Weights of a small mixture-of-experts language model, trained from scratch on English Wikipedia: 17.9M parameters, 252M tokens.
Below are experts of layer 11 (counted from 0) of a mixture-of-experts language model. Rows are named router (the router's row for the expert), gate (a neuron's input weights, with its number), up (a neuron's input weights, with its number), down (a neuron's output weights, with its number) and show model dimensions 48-95. Each number is 500 + 40 x the weight over its row's rms, rounded and kept within 0 to 999. Numbers have three digits each.
After each expert's rows: "raises" lists some tokens whose logits its average output raises strongly, later layers aside; "comes after" lists some tokens at least twice as common just before its tokens as in all text. This comes from a sample of Wikipedia text that the model never trained on. Tokens count by the router's weight.

# expert 19
router:533554448456483453488489532517508480504442547497517458538432479560492469466509499445475438408543478462456457533450482548579491545548471415497505
gate0:552421589442469531556492457574431417526481476447548504498484498505531492517493530480470538558447456524498412493483453524496525486532407486507453
up0:546499573505508507563509516539494491505468474528533510521506436555483453538558525545523489496511428591470427456498440536474530502548389487477464
down0:512532523525502502508485524512466490456500529520453541442480490521519454456525459527469471526515515482511495550434513471533457522611524490534452
raises: " 1", " the", " &", " 2"
comes after: " on", " |", "On", " On", " Born:", " in"

# expert 60
router:527573531468467508493571537474530552498466596552428509528450455512472434459523478467503506428555475534516548531549491473465463540520487560498481
gate0:539574531517474435548522495573486536488564532470542473437450542483487506515530513531501564536512444514541503582483444497548485533554480437527454
up0:494483554524517484517485531583532472458543480380561522492435460519431505473590484457447568501497539499480465598470500498509529504514473491507445
down0:563522458588503440422541556502522461495467509486458515520546451458515497548452483460506461459558564564471460482560538527489499448546548512517480
raises: "shire,", " reason", "pool", " career*", " compared", " Format:"
comes after: " |", " :", " RC", " 0", " Social", ";"

# expert 23
router:458477498540482505471434428519480430556511468467505504453488510500515465545492486549511513396472567476573492407536537531522467536484490407486553
gate0:492465534470471503477452468520494458523486543456461564475433501526527495545520444472502530609442468470484516510582435551532506526571535499509490
up0:496470544497488447463524471502487485483467536573478469461508502486509447493522458463500590524470467522465434488471455531484444524514551448582534
down0:480500562537546452484470501501509550483474436490493566485499489545491494586445496498490473480580470529478574479552518484420475486498508467450488
raises: "ri", "rib", "imb", "im", "band", "enzo"
comes after: " the", " of", " in", " and", ",", " by"

# expert 1
router:414582528460562509569543483543529499511454532529444528483464433453495475501494560524482435470496444493505461484554539459484529550448456446489502
gate0:510528525451498452492487516549432536535503490478523421503472491481463459521488453513504431564480536497553455487440615549556490559459486434483444
up0:533525540448451471513481534530435494537529512515504412486478456479479465549485494481518463499443552504527451497477619590545501540459445445477447
down0:468495445480487512542562505544493470498598530493485535511523505499560563546523570501505502520492473436510560525530536529562479499578417530477486
raises: "|", "In", "200", "Indian", "-", "201"
comes after: " |", ".", ")", "s.", ").", " ="

# expert 4
router:493572508511509574541532504545536529521517411495516537500455451507551535524536588409461524545465531494492475471484529469507573460506481441471426
gate0:558530424442542501468574526495453472519516483430510521417478546442547529537549431474435528444531578536455511534525517520513504526517507553505448
up0:447487430463512444426468499496478442525567457492504496453491479494455493480531513490488569470557565496490463480520533542506527561520489533542431
down0:462555404467513581498493498519465506487425480476479519465477450496478519537421489447459450519511484570515522494532505522473513550461503533502539
raises: " and", " as", " in", " to", ",", " that"
comes after: " a", " first", " an", " two", " American", " one"

# expert 39
router:510525536551538509529489431515468465477456450464544486478476516546548482468560481447470402534521516465441531490497560535441561497507438516538509
gate0:490443504506487452466476462509606444502467462509445542457529456513403473491487536454504495502531480550536532504480527524479497486458466473525456
up0:484478478541494501527531436525465473533446401513528492475528420475464468450501533461501474477543541519541519510471515510492547529501471492516547
down0:582543525496478489526401519537493488602514499597542512474558475408517483543471523532575474466540511531484556488469424495502592478556477492540448
raises: " a", " the", " an", " to"
comes after: "-", ":", "Personal", ")", " •", " /"

# expert 43
router:555471513436486532471494453573443517509514475490481528477525507548553460481484590549553439474582442446539487552525555413539439483562490549494488
gate0:473434524461458547508558491472467516479481476508414454426552552474541532530465531560485507452494536548549454586444512518544443481532512496514485
up0:472463562512481573554512463472455474508515484492466453446542480471554505522535528558485518436531522561526486590474511491455463513512497524467463
down0:542506505471461549483567569478514517435543553444541506472540523505485501591487462517442547485528489574508531527466533418509562534559548547438505
raises: "e,", "el", "en", "t", "es", "ren"
comes after: " L", " M", " G", " D", " K", " P"

# expert 46
router:530515505524546561507466472541539463512465476444454475531527466554501457520522559450494540520472519574507515522453571503437425405456514511469455
gate0:513425467471491516536476506470482560562478512575548443574476532482522520513492476500503477541504503450423471536512495507461502517570483489543545
up0:506464459482514427464516475498484578481468452484536462467471561420590508550501408517468579550509501543484530510528469536544530504544506483492508
down0:540470508448549485476554485527552547568481516491530508493528449492503438485485533459457491530526469517444465460555519478529491468515527457492474
raises: " in", ",", " from", " –"
comes after: " the", " of", " The", " his", " and", " a"

# expert 14
router:516503490411423491512451509509527528427478505533461482507447458419555456470461485461526490551521487482466434500582514487549431478467471426463467
gate0:529493438495536461518423543481542561481473509447553469519457467506456481600491450534554501564482530472487495450501569504459484584458512442583462
up0:474524430451517459515510561446537512456416451484516485528470523523458473520475463558539534536497460461548502466435538537491485545452468466589447
down0:555499545449527648520486553530470536559447531464517509538452478489485545470502526520504511569529556472501481557493502478482450509503509466437528
raises: "0,", "1,", "1.", "\n", "2,", "4,"
comes after: " in", "|", " (18", " (19", "-", "–19"

# expert 30
router:386534537553562513528442563462531491557560585493472552486508506437463486484458506497526401507485529489532533464484526505529521536533519526437517
gate0:496546423542490470538463503500474490458521494515565521530512534517492565501405510478515481460453533529573481482506468494547511485484563558517495
up0:514547390559523431517473472484465502429527484516543525525502518496495542512444519472496480455426547550490484492529514512588488508464559544491527
down0:436441497487558570499447492539495448575516466542511479581473478517520403557577452458518535560451479479500516463508499496458490477522474440514554
raises: "\n", " ", "\n\n"
comes after: " ", " 0", " —", ")", " 1", " ±%"

# expert 58
router:452552488455516467510543418538444532537505503526518548523527539483547546574490587523520507533414520543462543444495450503454481433530527520539561
gate0:454453528487515469519468502431469520501463491563496492482505520503475466453498543406499464472497502422535512516473484555517464439475484516488493
up0:415505530450566463524553415425461496485548507511520535525518492527507490447502524456448513446468476442544539456519502549534478481478461498516483
down0:578514565412546519495513526537511463424519442531515488438505499465551496528549479504510559554488502422534478546470472437497436552454504547503457
raises: "F", "C", "N", "P", "M", "T"
comes after: "\n", "-", " classification", "°E", "°W", " Animalia"

# expert 24
router:514586561463554512533549498521480497484499434551421477542482469516436468524497540518453496496527495514553407485567454472501528542436526536432557
gate0:550476490518517531562532466486441444479510434406535452493548481446475535470477511466481531504478493454546492484428479522551434484464489525522504
up0:564462475468486512536541539498431486424454510492562501448525510402571550541562512517511618493490536517567466543490514469494486470549489513492492
down0:527491517492512524478466542532544528421466539555522448489492451518541526484522515409442523498464485550551556455473524471567486469416493517480561
raises: "ot", "ash", "aus", "umber", "over", "ip"
comes after: " the", "-", " a", " and", " The", ":"

# expert 16
router:569482549506515534498452532437541505529530481549449531517564478590600470507456551496447511476462479558482516478480469473569495529514441507502485
gate0:476479565477500472489449499525507592486494488514515440527470492493450489500475535456495494501510457491524488423485523543503451469481432475454483
up0:476463498512483524441507531530483527489510516457486501513502521481436574534500492526498465534573487506470496463566550441495442453504426522448464
down0:460453420550515547507515443490494506484430540433483565525528473482514519492493484550507463529545583542493557597530527465571495482459543544530431
raises: " S", " A", " F", " B", " M", " H"
comes after: " the", " The", " on", "-", "|", "\""

# expert 7
router:462435518429509506510471461478453471502467499489461404513532412487540579509588507469539531508474450558551552491584534540463473446528485491546515
gate0:530581437501502455366475406505508520522465499450464464460504455499567508494459466523507501520460529485506472438480477534454517468440445422436455
up0:482562433504525481412408418491508517539447543486482512414469476499559508483497463567511507500499508488522496472474445581469504486449420461528431
down0:488455482487479501459461438530490524510476523496567531484510545573487549465522596510502485485544431516493547485473483457504483486536476462437485
raises: "\n", "She", "In", "\n\n", "===", "From"
comes after: "\n", " ==", "==", ".", "===", " ="

# expert 47
router:512515482501466499459530483483522460442439486557508528493466509502419504544517579507538503518438484529472509520469501461481552456500438374491423
gate0:468540522564554503481521492515542537544512501489483486479491484482511472588442495514541503478567543542560421492459562438604484488437522507459555
up0:425505507527568457525506466500470446533514465513493567477485453500439474567478512520583522557550581458525486539568538439547519470517439549467471
down0:454448497541515431474534531472520515572512529523557469443492486518461439476515510543458520468584421483515481491450477499477568436492498528436421
raises: " in", " as", " and", " with", " to", " on"
comes after: " was", " is", " were", " be", " he", " been"

# expert 42
router:533521491539503440501427441512438535567540484443540508543510450512486478463489545480488536545576505516491541489371544531471497457450486504470416
gate0:512458466575525527555488485452476537483535532448478568504508526533497519470492521529465477497441522486500530459507558508493493402488539537492505
up0:503441455550441588485503492455521529430479596462512472507509501432507467480613477525421542492460493525504484446569458516447541446526496473481510
down0:540493524533538490476502494483519517367454527493558533496487519597461510574465493468439454436476483527517483553438548453519442512410530476471461
raises: " and", " of", " with", " is", " in", " as"
comes after: " the", " a", " The", "The", " its", "'s"

# expert 56
router:518479454509492507487459560545482522528530483495474497582504444485545590489459463625497425483457534462492497534489534505505513457502506516497473
gate0:489532503461528479519557571513492518534503471509574493547624501537527510543498469453494489523516474476519546456460466507514483461386548535482502
up0:552483530436541466507511524526433495519530502529521474439535509515519490573460548490450423539556501427498463501481473535514481407434488521578543
down0:543458506534451589518503500518478463491483479525541469465459476511465450455508506438508449517492494466494441499532541553551501540482516532499509
raises: "ant", "anc", "an", "ard", "ent", "ier"
comes after: " c", " C", " T", " g", " t", " d"